config.toml
d_model = 224
n_experts = 128
experts_per_token = 6
moe_layers = [0, 1, 2, 3, 4, 5, 6, 7, 8]
router_score = "softmax"
head_dim = 64
norm = "layernorm"
norm_eps = 1e-06
tie_embeddings = false
parallel_block = false
init_std_o = 0.0323
optimizer = "muon_variant"
lr_mult_qkv = 0.7
final_lr_fraction = 0.0
batch_tokens = 131072
Below are experts of layer 6 (counted from 0) of a mixture-of-experts language model. Rows are named router (the router's row for the expert), gate (a neuron's input weights, with its number), up (a neuron's input weights, with its number) and show model dimensions 112-223. Each number is 128 + 32 x the weight over its row's rms, rounded and kept within 0 to 255. Numbers have three digits each.
After each expert's rows: "gets" lists some tokens that make up at least twice as much of what it gets as of all text. This comes from a sample of Wikipedia text that the model never trained on. Tokens count by the router's weight.

# expert 107
router:139170100071165095068072144100160169109097100152119109125154157144126128086150143178156168103154116128156157148092156101177175114134095124162181151126126149081168168166130118137163144140174086112101162089102081151102137106102174162130138109167122120153113123119104118134090158098147146149153098148085085089186119121103112137078154104150
gate0:116160096088103163140082169155132032096129147126109117131104121164127164156142180112160147098149069122115062112084141194119106058091110147132170185129120081143148147135102103128118141111147120084155105099145124108104171073124112120165152157131195120142148156199080108122096111118191126116103126102139145138101138177154156178088133125130
up0:135055187151162150099091139159140123110141138123162109140138157121108126168096139071120141145146201113106111092084152116136132131178106145134156116204097151175122124195117125143132138132104100158126126134165110115132133113115108126138158170195153111123118172066108140138041139150065123077137167117109112095108090144178158134176132168099
gate1:119158078123144165096080105135157118149124110109150167155122076118186106137105119137152178104136116173100095094093099154165127111087137166131134157164083165069142128083179074128085117127111113124117144077088138165138109123113141142114065168110086133168168149144040120105132155087084115085126197123108096131173184125080093056137110115130
up1:179174100076154202151136104118188129138136113112168200162091119081150107143113165122151102156178121127180147140151106156092099082120117175168093173176090139173142161110121087135124140158155189110145154108082139088151094135121055142130183094150074193153209083173090145117130193118170092094111100128112088117128158126134138136098163076119
gate2:131130130119094099120101111126141172142156099109129096076100149089200122083150166113146129133073146150168107169078118152144168085120130092163137120099140119147155151147074117119045149116083129098111220085110166141140097154134069169117144143114140185188145108141125117118131167140125115156132180111154125155133148100135174136079153129150
up2:149082111146098117101110151106053119114093083090138195167150169148107114110182143109135078129132131131191119117097093102061139128093197112095153091127155146144146141209127127136104188108098126113120140117109085139139128128097167152225130147135124200112148167126078164106119156049117073069140135108157165114170131108129109133141150138083
gate3:166146177170077126093172193119127113129139092137091061143116155142125141146136044157128147116040148112143107178131141085119144102093121076147114116135095104136149128125120179115142120188155121201128141120142103160137169118118114164110093129111138096128143134135137171143099122103161089123111143124122171124055151215112134113067149114171
up3:084115131131106153082087100145133134108113159148181138118119100123133173095123153109122153095141140168130175082102101149072099160174129140130163095128116100147090088177143079120126150136017148079089133118125120094067090054202157123170141138171126128192136109117124120107122105116113171179132128069198062130191086110166077154168122120125
gets: " was", " as", " is", " were", " are", " be"

# expert 109
router:139173094079157127103084146125182165099133101145098154130206136133118140100136175167162192123158084090161137174087128086128164134173124094195193151106144146083156180118103139139151116155143110075075159102106084143112116071116178181101142118158164127123076128149114132174080133137134146154145108150100099128159129105121096124107143086170
gate0:171075089120138118106108063141167152155145140113111144121129075206113145115142169091212136133108130190129184099146072147079112122137137101200114127086172171143102092092084161114190108127119150093117099135126088103122121102084204149106179165110155141112140131170175158152112084059115170161095171127131142117104118195111180111035152047126
up0:155143177164093092139121160081189068156116090174136120144155101114084131185137150059160143140110149111148152145109084117179145128124154177097107094135123110143125137103147151096161124117107092065118087117138098122112125154120138065137141117156118127104146130087107092149146169162138145106140165133148086142184105071198138123164138178127
gate1:130103164125141114069110109124096202091082151163108104136156021113163105141144133088104163120141125138163159074116138127101137149147107181147117139136132160107123107148102140166141058142178128103109114148135115139121137125175127122112109182137137081139102199164137166146153063115172139084121117182224137158135162120143107063122109076162
up1:129141078122127130153166174126120142172132146100099141155137155129115156178120070161136092208095130087107137116104118139123092095192111132092140111091056128145153148081109138095154106105102168125105104086092160092142115097135156145145156177105113131150186103131117120126142164118132174160215074148152062115081089153139093169072182135116
gate2:141129133135143142104057090134197129202154147117084136146156052084116103105067152156094139080124130132163102137114119113060146062171141100123158165155161155142138137083083164146113154169100060198097141106102179107150110132122202136084117136060158125130137160116136113157163104085136097155181086146170068169111160138137107158097111138132
up2:168136089136111167113182150152193125130159070156157072153106109095124105111143108125116108060145123113131117176136134108146095135093120119089089129072151126146101153098099135112148123099080147110155110166147172133127115128140082110122119143108115127162159143165133090121115106103110125116161134148238111092081190124160097148071072183142
gate3:114124073161095131148118083178155201153128118184120106160160170073137145119145109108082129190149152119131101102121129131101144144136092115130162100097170149114163168046065144137126114146124119128133115153175143099085170147130106168101093106100175155127123132145122116175097170140099167162143180128098134148114176083155079136121157177132
up3:125083097149179089171147142081075148081082121070190124162104095175179161108077151120142082131141119164120128142161139103106213116182144103119157120107141121094145143104097219170160123147092080165178129123126140166031172102090160131105181098121096200089166110127153153112209123150099113100099056145163118159104117120129154151160171152131
gets: "-", "\n", "|", " Born", " Country", "ed"

# expert 110
router:147137098110155086104072171120161146092101109118115167120189151157150117100138145179183178074138090130161159137089178088159126089154101093174165143093139184097128148154130121148172154133146104113116160098108080126089167079104127170115112111146168111159121124144082095157082179081133108153161110148111119072184117094125111120114156066172
gate0:109172103111111101113111102090103110146115123148122170137147152136125126122117155155118113088131037129155146134067156158123137142094145129186128130131123131078194071115107124142140060081122087134116062107103093118107171107135115111176124066124140139215064104140141116077141144094161128147187133166106076069114072141074156074118184107136
up0:124083174131098104162176115147156161164146153103126119162102212144146152137123137097103133156160116153152207067090146087178144139096131101030147081109152146108176096115115154134102130075177077115116124100131209168089137112123085112102152096095115119144089177085153114143144127097141074120159106138138129150086162087074105138131067123110
gate1:146142074141146112094115138136147126092124094091101129169037173097099136142095172100177158112159099179148129160130114131140142049173153118143172117132164157101102089140093095183160167095157099090205159129135098140056120101127116175081157100052137118122140120176096126144140137098156086116119167123136105143137118093156123124071062111112
up1:118147127144106104130155094098156106091155158166099060167130106127093120114100130132147162092190118126128145148175134155118122136087141115096197140151164113138161164107164121098096122176096123135141162090161123082121098080158125096101097130163066152102131102122132146126110115182083106169085111113153183145196122093098072145120075119161
gate2:111122122138108149134108110123124158174193117146116128140146103104131108128154051096123110116131063108182111086163159149094153108201088136096185133114121147077131124114122149152147123093124110122107127129196116112106097074128123159096166145095102116152119171170119102178192183123086119093169159132104162083136135142028127120066091125086
up2:119103062126128179159157135110096070126107119146095118143106159104136160119133144035184086126121117141116118133096126125116098029150160130116101115158154171076164116130072078093144095169178168078151105129115091171132093123081139155131098126149074094046190108144137095110177080125191186112123117139181086162146123116105123078117142076129
gate3:104066144078132172083094139164156108114093175108069143072098142175124133103128130107126156093150111197126144141089145110075157101174121188096177137100152181171160127157070138150125134111130124102118115110158133077136122103142119114105222151132138060097168131141054150115129130045143103141135158148126082128126125116099094178120144105084
up3:175073138138093083070142110138071081087107122097112143108108136156123102149117182138191126120121109106151181122099145174189130107155162157115114118133184089094096138174116165087153114155136124168091106108128109113111130078136163118097130147059115087133092132120067144149127094140091091147090158147109159083102111076164118090128121093125
gets: "|", " of", " The", " in", "=", " is"

# expert 44
router:160141117160163135112082148079149151108145103096095191167143148145130100055179126151198159123130108121168104114127164107151154113104078094190164174113151117079190139105182089122163114153140149117132127045157129184145117117099205150155063129168150121125065180126111142184083140077123131125140127180084129079129145124108103126118177104110
gate0:115151091108114148105063138145198104105169131156140101096220184073136095158145129091141111164159118091056162127142128143183175104157075110145109123126155188077128142141112069115151118148126105118106132082117115128120070121124172105133118070103121106110150118103127132102042199108121132122135092135133087142152090177137107094104128111140
up0:140107131171097081115128107134167142164157061108099135119179166093139118173097193162135086128146121127135173137159118165093139125132168204123075172095156171146140095120131099167115117101178111142188170154118117157051114155139128146105092087095103065148136136093157133117109136102187164122129069128129166097094172171134147161105114149143
gate1:131121144102158135069165188169113184160151156104090090171125164136139165111145137202142112123121160130119173135093126132135184138089087164144115180163143151180121107139145135162137121151027126163129075092151157107131122111137124112078090114120130113141106136090097076147153155049103138067126140132097110085117140109090100083136144141105
up1:116094053127118168119105128102088165142147108118150100107148145083055154097091101159118144128127146170205148151136148123073098136176088083183164142161131122064129097125119194138120153076145115100114112090104165143164080078139149113079136134122115135116158125134153113244126102166130144163137088126120116135175068101161147175098105055093
gate2:087120126161151149148115136136148108116151112151148123131153148147089147156159110111138150132134205158138110132110174134156153155051130115160157145135127154162086162102078109149144143160131128118110151172085203109109140109101121078148178076146100130117166100169154136141108156140070132097143097169149109052160112123102164133075074008121
up2:153147084108128133133105159127130122113128147169143105151169153155121128103189127126096040113137148126069117132112121107163076144110133098147115124126149075063161145137103077139130141068146178063092127099114121123131138152081036177179179126136177151071124089076109129110101095100128163054108154178160099112146096092112106158117137123081
gate3:103163087107170147114160144040150076128132110050127153107170084138084129132175117080127138125064146150139170145122212093116133131135146171159190147163141110162093086101109117143074193154148119124158120046125136147110126133094162109125080120124192153121150095108141101125141110162171114210147149155131054135090192093134130128176115121112
up3:126092186129113123102170148105156102129122153108078106207127160135118137128109135153133155070130135083152134191160135125080124134172120176106181117155176119149114121148154163142108115136107102133189089120150110145048179186042121152120067140091090111201121072149118080082118170141152134098082177152116082119118123118107135124158067170108
gets: " ", " S", "S", " P", " E", " C"

# expert 50
router:121146087110191102116107142132137128103120106183076159106139129134129107122137109173192172134091152124192167142134176084167155096150103096214171163109147151099145128144160127103130154154153104099138127091082115150094161138088141177183091112187144121107097181127129110145083118109124172155142110168099133100153140139074109135095182100124
gate0:105192088106119086104118053130189126109073115195144131133150136120140241115177144129114155113087103099133110115127143134134115144201141109174140149109157116088101151114151115095183132127177161125159147145182132124065110094141136184111131123106167149141118100117119085148093125182123180171099107147161115095139110143127144119157131097146
up0:133132131080110109103144152092130030107202144144195100177144137093154128127167154163181123085139066108140132137121134137140072128137125095108168125115162138099133154079054142100130106103175130128101206179099139099116130143118072150153089128111194193199140168120137149139125112100147094203107104073098154143137172177058147117121104184168
gate1:192122150124121141154081155063161109142101187118146071199156119141071141101070143206123168111137096099126140177117144121111132144146132121114141161152133144196079171100172136126137110154150078097158128130109085097086110090126087160114166119096114124153148150152064096096176112116136098127065136176131166097116082090172093180151094107146
up1:160154109108094184120127118146121172151116049141101156151072173129099067087136092084149169083190061105147083113153097122147092086076148117119151140202128142102111126117106128158121151163148076095128087107122132090093123140167109151182151145090081120143131119122096139132181093100157136179140073087168147090130156155128091108122119095142
gate2:095158148185089107142166143035125130093135175082179088105112124162090152093136124143170130152171183178078120146106150205131146137125087103199171179161124118147126147160138112155124092174158157111174110103181117094061105130148134082127145126141133136168148095107133121106096159174089110153161131133104096104161086122097126163181162121134
up2:182067114177125109172115096117129137152134155123147122103122103111161183117209147092164172123073083151105107144124089121143104128092090140093146201100119117111146123194141075075105175136156119099206124215163123132175135080154141171119055142126111166135124148118132072148071137150087080105163118131153123090113126136134182119174120073153
gate3:141079068112095188168171165131138139150153161117133100188163163105157180163158106148114112119133159162136107130133143059131179112071156114150158128072133168103091133092064088136154157144110151097091160124167098110170169096173154172127127089170085079106122127113093076168175153145141202142157149164180151111107115159126175113076181109138
up3:207112125125060098136079149127157151088107166167162172187164073149096057071146106068128147141164130096073113164100138074092110163129127062120103017141164136128110124063116175144180104153101164114114179112153134067135133143136107125111167146138109137139119088104166155137132122142165120106136128102074046141073122074124107113133149135108
gets: ",", " (", "/", " &", ";", " New"

# expert 126
router:102116098114151104087078203150197181082110107159089114162149152131138130103096163170147161099142085097135179209105162075103162118113119083188175137079136145088158165123174130165179157166169075084128196132106108143098165106154100169128088109134106108104085170146100123180060181078150188162129114162111131111149127122089118157118136129140
gate0:084149116142144123101113141126178109132124120180086138136165128154188158132138113054095098167136113088114095121163137104144117079117116188143152138163155090128090129102164135070174101118112098162137147145081158089154135087125136124089144104135109109141173101177112132167117147095100163154149122152122167123147161157125131225139122130113
up0:128138068133168123096178140092130095113066113092127103153084125059130118121150097176117128128124145182179147146096121197128118176123173106127129120079152141164145151143066111152060216161123122131106116147152121195140115123078110156124133130136131086140114098154154101138114095149180068139152103055152072148228180135059098074166165140121
gate1:121123065164146166059111191069105162139135175139124132119110127116143098079176111139136163129091155081127148162131082130182145200135137161134067127103055152120176131145171178185129109182159097102157167123127184118144148128105144141134100154061095127155132118114079090134140125109081188142137093130095167119167145136087125120074154165120
up1:097098087098126169109139149154114112070117161158079097134075050129164077129162107163170124156159197125117106160071104141112140133125170166119112156135117096125166124096095073146164170165149123138118126169169131149158146088127122160086134128114106192156137179139096161094104090157103147149143129093167122132195174128115075145036131116048
gate2:153104099111125106099112120167176124120127179146089121128141156141187153100144133151112100085098095082134184136088088120108194117059125160155136108099092123071186123167214140094140091093173100130096205224119166152117142161181058127127094096127126141133143125097072135121072117108127123131064102126119154140183110149077085124099121138159
up2:179165157084079133142089140176112159129194159099113152152089119179181124157122160129082065126150126130172164136117085133081083093107177096158104127144088187120136126089100158123184109043115136089164150175120139108143144166148140131113126097141172123115116132083058119107113076178142139072171066108090128105135120085128124107126182138108
gate3:134105089107156106161103140147064108109189117152122097103141134125136077128124128133009080114135079137081116134145124127100175078151158115142107157189160137102136111071101170123156094081127113120085145112143106093145120075135091118159135166122076117142098099171107124193177186155112174080134105100136101179144112086103079160154078158145
up3:118140151155044144148143121158128108101133109124132098142191093161101096177134150142206089195120115158100117161120078138155106102162149128125136075140113125138138196152110065153121112108185093110158161162146151116175140155145150091134121168099103138130137080152200161104098106118159122192181145089090101142056109129119143115166063145128
gets: "\n", "==", " ==", "===", " =", " ==="

# expert 95
router:213155102126160162117109128098202142131143093080069136112119115147117146114137148172147149125149129127154148096120177108134158120169103088163131106063139132133186158162196096130164130127148122164123157071147084180200127105128163184096041107192189064134091129101109138182086149136172133129188085181095121085123157111116101111150129077121
gate0:137137135147150147173086143086132134124115183094120126173074152072168102132133107193113155078161116089084207114128195145085132152175125101146053166113129137156146126118167107173192130161162154128105158064088117179128161152110093120116120109090120122103105159110115097168072111123158121175108104120199075088124125150188131141168099152077
up0:161144103113121177114044158138100153133168069144095128151105141198123134143120108139154181167134114116098114115099097177122117080130145170124117132122126069129121124131151182099133140172146110154144098105067151071169118088170101105107071117123074138133093083143105053200187139132119066138126125128097121194147135095110090147141133141086
gate1:097126157156139139137117144162139145084071100117116141086149077128136112126101105150092172056194126128158172146132162122142160126137112118222136125185093120164049104125188124149161090135143118180098074099099136106124154096140114176057133169168123078090126146135150168171104175169110123091172139167099110142137117157093110075140124124112
up1:165127136141146149130141121147119060113154071163140115126114140141144162057116164156157173089140190059092124122173156113120154037103083102142144106105095132176144103119150119086132141117135103111116129128120119107142162179143170120164146141165171169156116140170140138109158121175138110116150090094130141105125145110125136128135119123102
gate2:173121121104111090115129088159144099117133186115127080145205131130104114102167083135181166134132149148137123115086155110114109116106149035106070136150098121128143077116088141152126098139143151123087151087169089197084160131087062144149151114107116200138114075196140094148112197143180170142104108145131121139117178103166063120142090054127
up2:133095179191134106103171128124132167128146129132157138174109112108139158105075126118127111129036078101124149193159075109122131175081144141159134102127165128109161164079144160164114108142178135112166124114113178077103064159152137090154147083108070120177129103119065087144163135077114160089124118163140188097176099143061078119120097084162
gate3:143152163144117087066131156135151131118083195169161202119150193133045109097149173153054136109114106091198128145160136103130126163086144126102123100088125133125194118163153105096143086170098106089169129188087087122148053114138182193199131116123108125147141135107139079158096117136124140094182125073124132143098102078138158104104125146172
up3:145105130152104155095071121131162099146108155135161118188114170093144144113118116070166141130188084200180118128104116124129166216138108160154119132115161087123078106118111113160129141155100131154123105103115150140113171152102107139102147124162137124190110175135117064091089152093136134179105067134133096110163103102116089108067127147076
gets: " 1", "/", " 2", "th", " (", "–"

# expert 103
router:137146097104155101099072156105157158078099118123096111132151110139107078102136160172181168069158085128117174175090157071175180121134079081181172161106135156108157160138134090142144138168165123114101185104081084126129141083131173177121101092181153106179077138130094098174108172113142127139151130142057084122139135112074123140120218083181
gate0:131082110139083143146063125122144151143093116073117127064087133090128115086107077129097099106080142113124157207158212099097155086174106090200095100135156144142107127100149207082141115155136118138120115177090123084136145109135120176111145160179173167084116097153181081152103149099172116104080098151086161077081166208079111129108155119134
up0:110170150116126097110181176119070154110142123129153088133115161146152186174123136121149140092159083106091181085073120156122082150132115117109151151129131175091114123150172191148132104115178069121136135164123164092113113130133085060084115110127099171148100150093159127116132155145155133179170098098121122182140100143121144134098207136174
gate1:125141103120127140110100128122143097138141100066114078116151096103138110085114121154165158164189033103081104119123157113127221141140142160050061156146106149161145117121109134037049157117123099118166163139118110140120108153119196156031107135198095146166152065131104086184109145146173080139135092101144092105137141129077166116134175075166
up1:089090100100131075133161108146131113101127093139113174082130125125130135103113085187093111165079183118178151123082129071126072182098170125092149117131155120148156142147161173103194112153151150144091096134125127144152172159156105093123195127103135069158135148086083103145178125103097123140099137127135175146097072165121110164096106134134
gate2:161120085153096126195161114104143125094159133104088167135141101129111068100073101130115172072157171135123119177195153094180116103144114127157146176098138130092131097099097130056127153129153180144110180139121101143093109165162150176173103071188148093147161110162133084061151149086170089141119167090091154108151072075090151148157136054115
up2:168099112110118076139094142068073135136141097175068145183097159065096133103109132107123132118146107078108095135121143139147101126130105092183106161133125142111088122063154161101112095127121117076103099108106131159155122182145112104178085151130138182066122125156116093168076064131123087101150141128137136143166135128141110119129144134128
gate3:129112129111151172086097132153223128140146147077148115126072107137092085130160189117136110088136146103119084175124094107132112082125088159112142143112126130105111113170125065154098144112181160127148099095054131120156140122163189145111161113199163071095053123156116148115126127037092135124060156133155193164171111119120105136143155133096
up3:093116096126138126192139158168087142197141098162106146141131123115202164092181109135125118176152126146115106190167140159138138154089151122091100102179148145106181146085124137085095165103166098102120057090115155171084166096093113114195069127165113125072108115127153135106131222112157134151157186106110108120153100111067102147124122175052
gets: " |", ",", " (", ")", " was", ";"

# expert 34
router:129156115077174106111086147108165156109082082112092132168182103166119128098130159152169178119128088126135156181119139081131209105148080144157168177144160127069174163163145092157156104176165089095087189113084095136126137120077148126121126100177143124127134097091100041155096133112177158154182119158106073102177097121080111155139152116145
gate0:114072161090125094091133133099137069150116145129069151154157094121105146127122178186157133111134075085108117144114176142106151146136180142111135086132132120098168114122136063147152099120173064116180128115170083125080168129147092132103138119121143159092138071165138125181158116154168150070073169136150082117157103155172175117071141134154
up0:111172137097075099169127103130161097128136075099177118143158178167215107110133173123132115111184107135131187128083105082151132101111120102108130168180105065098097097106145143154221133085171087157086151132148118072125182068147112084136128146130166122091134140102126064101124122134115090105192109127123111180145109100188145111127163159143
gate1:159131165154139097092082081145102131073141125131102135154117125115109147085109118180152114083102151098113112098121124082138126105102171136114141100128086178145104131165109103108138090084151066136115151133165096096120105055069140157070174159121095151104123150080144096107104184102163162121193176123125143132160194119097100117154085087173
up1:124092152127118097104134082105140139093108099122155150161138138102108107110075118145179124113112079100133154153123078107109093184145141140105114092131152128157192216132158087119125097188123140180081137188180122155087093172098090138083108062146137142111132132154149114188153142067137089132112110175131179103141135148121120051140131156120
gate2:177077147082116116087102120126155125094143103159138156159158109088092139107108141085167152105136088132143095175099152106087167199144112167145135194141105112123170117151136135138121140101120126080103120150105051096111072049142099079126159188130151151148120091088164131118166142117086085164169127108132111126114123111062153156189141144214
up2:157140116095150121147061029160107131167073118168182148057163081084090116150125178064158107144125186091169120124128168139093127128114154128069084182144111190126136170152097082101160117158124142163171115094115087077193129082121142183137144152183118137151125153123087129120123214059135150097125084132150161109127116157111092138170083161194
gate3:155082162112180154138112085078101063197132098080133116178175131156076094080162146111131167135122085109135093151125181102146152123148112192142092140155133159149155125124065102121155156112126140171117152080109153157136117121108167106148154135090091191142113069144179069142148185115162078096159177124154148156191129114079170129173138171146
up3:133149104090101106159214186124064161107124155139157100141122139175091143084160145157089081219135109108101138121144081120147152141130115039145163133126210139170178116111186137111134159106131103144043063105143156125153136151221144129157107088134070101111127107150090090133142129196135157101108152130151162163132197117135115119138161091068
gets: "'", " ", "ing", "ation", " development", " It"

# expert 46
router:143210080082168117116072165103149157103115109136075121130138156146146112088147150174185165121141087119133148180086170089154190120118092098175170148113113149106152140147151124128200137151139080047119181093124088142111153052092147146130110119185129085142089136100124119167071176113138127170140119173111113115158128094102123119110137102144
gate0:149159166222144172100062127110157158121103147166142075097133129120111093167143129186114105117087129109090153152128143190131130187116087123145139086171157141128172112131158130156171079128112092105131125100124088128111154113055039124130121160180131130134122165082081092179125123124148114116146131136141122108141121151121088134103092093109
up0:154151117141120112118103154143075096133165140164127192164134045130063131142129093132131101112084162134093135151206142198171149111170128176149091151125128144113065104137137106132104113102074130084103112104142103069144169138111078111127180098145116127160111062137130167095114147116148123120138137077129107044100134074177122188104088146094
gate1:125111103116064091117088136141101086087164087160122103124162181110160182100134154118143207159129111127081086068148117133082141171136084139147192109186142171067141171166072054137187094112166106130162136096078187125112114150114096194178116100159130099131124092143136170129045122133109143172201132118159152171112143095093152160122092120114
up1:114172107109141096182132115176144125154119128069121185134128138141158106161079169129152138139138141105156112118202104101128098194101168104177074081144142106168098139097079129142071111139114144187160153179087127140150120124151160168093119169186183116104131130181144140148108186144150139131118095119125116174055109153124119050144102153133
gate2:031148141093116150192059128128136118085115115161134103128079165142166135159111151126170110151109149112165111127123201149108073152125119076109103105129129153089124145159116140119140082144167106090141112098123037107116106199165143203105107169154163156109142124113071107132126120131150097097159115104203083113150172119077123125110137144114
up2:135074100173101110168106146116115103126134116143120061037128115134147121083099172154136149148095150135116124130075106118174087244118076066118167143111099154125167163160118151125157114101160126137134107120127138102147090140168090147137127168125207104209071166123118185122114084121155148094138119124218170118182175135090130133185130111114
gate3:167101091146164100166184136174098186086121134190108175118168153090149083178154130142105095127153116108129153153090108152207080146072099135129148174105147137082053118127134129106155081132123172130164109126103154163096111100102124169148149175094139184147107128122142127141132119078121139137125154114048167091086136111129103168106098118126
up3:127099169085056130132133170147137205194157174180173151165048126178138092145119145091126118087146079120133136174123117069097122165139133170129136180139117095133098090099091110094174160103200100187178140120154101133162158157118065124110152140098103161153079173100090207123151075174091151128139216149127138163098182100140070194086164087118
gets: "\n", ".", " \"", " /", "==", ".\""

# expert 53
router:166155091107179099116062171102170156114122132115104158138177169137133075091141159160152168100146116087142154162090137091143175106171112069161173144130124189096161155138171118128181149163144090108096157116107098179129136067113146180126130116169152079159104104119111105176080176116178151158155092171087084107177131117081094146103131078148
gate0:105101146155141130130133134171097200174135115149135200117118140126089162102181158188077159140107156156145145106151109117160171140113154091089107163118085132169148147126130139093116100186080177161148134136102180101135116120129141144209098089114185142141135094114162169129040109072134112129123106174127101171125136176051074154109123126163
up0:137117127102175162132150096084113137071183129127157132080187057178122101101145128164156114094124081177155101132150100127079140158156128063124149105120152135144141103157152148142146143109155138132114176101143146148141166127107182111131132133089154097045061140161126089090131100153152102121112078147074134118133081183126129129119133121139
gate1:078084123178165156146102163192139106085110126188070133080117112132120136132148120098120145169133067114128171170106089116104117101160145122173151172119129143121152119153138108116137146126127087167128091108039039106120113114130106149135111147078155133123132134132137144112163107070132149139126111086141139146129152193074115170113121207141
up1:141076095163131113061110099144176109131127113128208114132130169117146142116127125097177144118156147172178123148132166143133127153077081148097115152088061075126143129173124105065167178100096110090109098178116194070152102137146092120136082128124121165143142145108153167141122106087119126157140165126198111196106170139149170144178080100107
gate2:071132140185086143109130159127193150117121099072130115118122099185154084124147155098124153114109101173179171148086108139093125110140106133085134122152161119159132085102119129117089137092101098143119131147121080176101113111126132139112114128073121133117128102172136132129117125145146128141105086151171091184132158184110115093143112095092
up2:183064104118145094114157117121169162130140132166162122120118185121123129109133198109062096187168093115133155170132122167116079142098214064153101129103095126186139107048125153104180135137042170109115095113199149079118067144083151168083151106154153114144123165154112092122129088145116139176162129092116147090079160137160163124131104162113
gate3:151173167102157106176113108105141101163093148171094136133122108132149128136106189163161180150191154133173133133110103134146081047163137100155135177111205128102126120107169143115138138185122139179147112108174129085142078092063148106149175181083153193159127122148130145122099100111178052132094109115134095105158103112115078165099140099106
up3:140108128117104198134083084135180116149102166135128114104145141132149098149152152088158099081112119121104123136124095080165188140117163093086131097112152155168164120158154115072138084081181137145114160094156104106109180150091133151186136077124131120084118154136094114113184070088052151120143171129141096151136139162152239185160141125163
gets: "-", "\n", "|", " •", " Clade", " Born"

# expert 75
router:143157093091185121103102151082163150090109103116143107156153144162150106100115166171190189108152103098137180134086163124178159091167095085158155161110142154133159167137121133151155156176152111101118158105114081167098161087099163180121114101162138142142133141108120121158075154119170133149151097143056105088155138136103103136114175071149
gate0:194166135120126193120157072172099145109057148136137117081100116155140080148121160147119116217125215081166122118114130132143119068143142128107116119110092152178143134191090180117165170105146163161144169133163159117135104041134109131148152095149112122132124050139074084077092062133137042083158110148156096162115110103128197114130146133136
up0:123146133083135134085129131083072139060119150065189127172108137116111145118106105136197157160149127112138119097074102097149130181123126169145132110147134117120194078119158180182114116123154120123171084104101118185099092130155092092180087110126124199138169161138156143122084139114100143164096113106122201125140120187127125165189178106098
gate1:157125104144170127138192132180087078109103032122115183173097088108177100107102163140148120098071137153111132126171130157144099134133181116138109150101183118120088179149147098090197123105136181117146128121106134157129110094122162118115115191138130142160145121082152119105132081140144070062147154172124083099052100166188153117096102120095
up1:079137133157125138138084102180076127114140130112116172069152084152096118201110107142117094176103105107099132115138155128151102098106141093093117127127097182096136101140075172142049131158094145070147157107134112103154176166084085149193160171177126096066120126109083123133103149122120129137110139098052148108123110106120108114096128064125
gate2:164025106107145136113106110102208110078140123115120120104134141127096152172117135179141173113153086112185098151152163088141114088164171066125093136113114135107083118179190181163171151103130099127178121065072097195157151110124133142130143100169136114143126152115150183102110136060137120189153090174146076135175067129109079131124116140111
up2:144127151120086191143116087138162163154129113149146160202133123139122148098117117181170141177094138093132110111091086168128126109192110135104097134103157138141134129154141153135163142107126102191118084188172198101127147169118157058153180162166086068127090187102090131183111090128097181156190132132218127107111126102164121111110124154131
gate3:133200137096137129097177169176134084054108100133109101137091146120088173093129104177132162148128082140080112099137062102154119127125118169103152126100130164150125156096143116095136189141129148121103150106085107145141090118090106175073079089127115093085152118157164136149198110133111146205130122144080149115104127094114140116135185148176
up3:137111142099127139132076176117158145137079083158121126129132136092084189127150128136168096149085160105154114057141143124079090129120139182160124169103102145127143098163143182066151129157126142149177120112117183158170199137179124131096162131143182145130182151114145096094108120106098138045140138148227134128125105142110107116053181092145
gets: " (", ",", ")", "|", ";", "born"

# expert 42
router:136153062108181107131070174092155135086105108099133158138170165165167111127137161163148196085139072140168152142061183083160136094160107100126188144127141165090170153146126094164156142134167101124125156105110096150114162098084170168131111081170131123156097124114104075130067164091141123150182105146080095120172118101101112129095141070186
gate0:149138090123113129122154122154090141133106108169120105141074120096109091177053100160140053180114093121154125099099188123175065101083122111143117133125115134089125137117190105102114142126160149152160088119147120107155149160126113115113129074174151140143126092123093116120114143128107108105137089186130141145123133091091114061096194068125
up0:145143141086118142129116144147168103149117140133123133129087134135144122168140155165146165103140093085083145148121128179034084135117092142118103163146152113166096156098130163135059062102198133179143139182140132127097158149184122167086119128103073121134127099195101131143118077086139089165135167083202083160117127123100137119109143123084
gate1:167158143130110130184104128099149196118096151128143173089042160142170080138100165162130180113133147121138120122123122100134126097145169090068090179142089117121136106075123138127084113156150138142065135137104133070111089126103113172086153096125198094125058186106143139134151080100112150108111185206158134122167160118095146141139155208102
up1:116142143089091066098107142131170077130151101096183101136164173087076188147127130084144098128176111130091130152174161091173073043115102125122177147151125143131197111148120093092169127115133212139142084111141162100101129123134177167100078094131136138134156117123118070094077173095155169107169140148108171199134099148159153070136144118168
gate2:158190140094127083137097149128141143199130151146158208045115132142131110204139108110096099062152164146125141067121185179143127108142068071079120138063096144122118087145132139175152187158156121113119098128114108148135170124099149143110145102110121115119116151179098102126096182110125161116164132167048068108097110127104136158105115090185
up2:170159147115092146155171093092139106093158182142086130161131082119108180132152085103149090107159146052106117143123171137094074140127106132165145102078168099110113066152096150148152120136093103167140088163149101178154150210158112118102123164140145154139167130220123139134130178141149140128063126132173125130041188106120171131129127113104
gate3:162213158084131107126162116133151104137073166151142122107067143084142187111114161118099111129069174135159075147116118121136094118111125111154113116134158160084113154140036137205097119178120161129063101119103084108061122129104174143118105154154079096160093175120082121142118175104170178139141081146103113117148157098167147098173108081099
up3:147118098140184146140144161199081188115126068164087169167208094114214163112160146137166121147133081057145089115122129187145077115136156159153117148112061117145097088094103128082154130091132126110157083115110148121124089120128088180115189137111136151090048144141116086106143170120112155147146122158114170136164162154099097100120120132159
gets: "s", "\"", " The", "|", "ing", "'"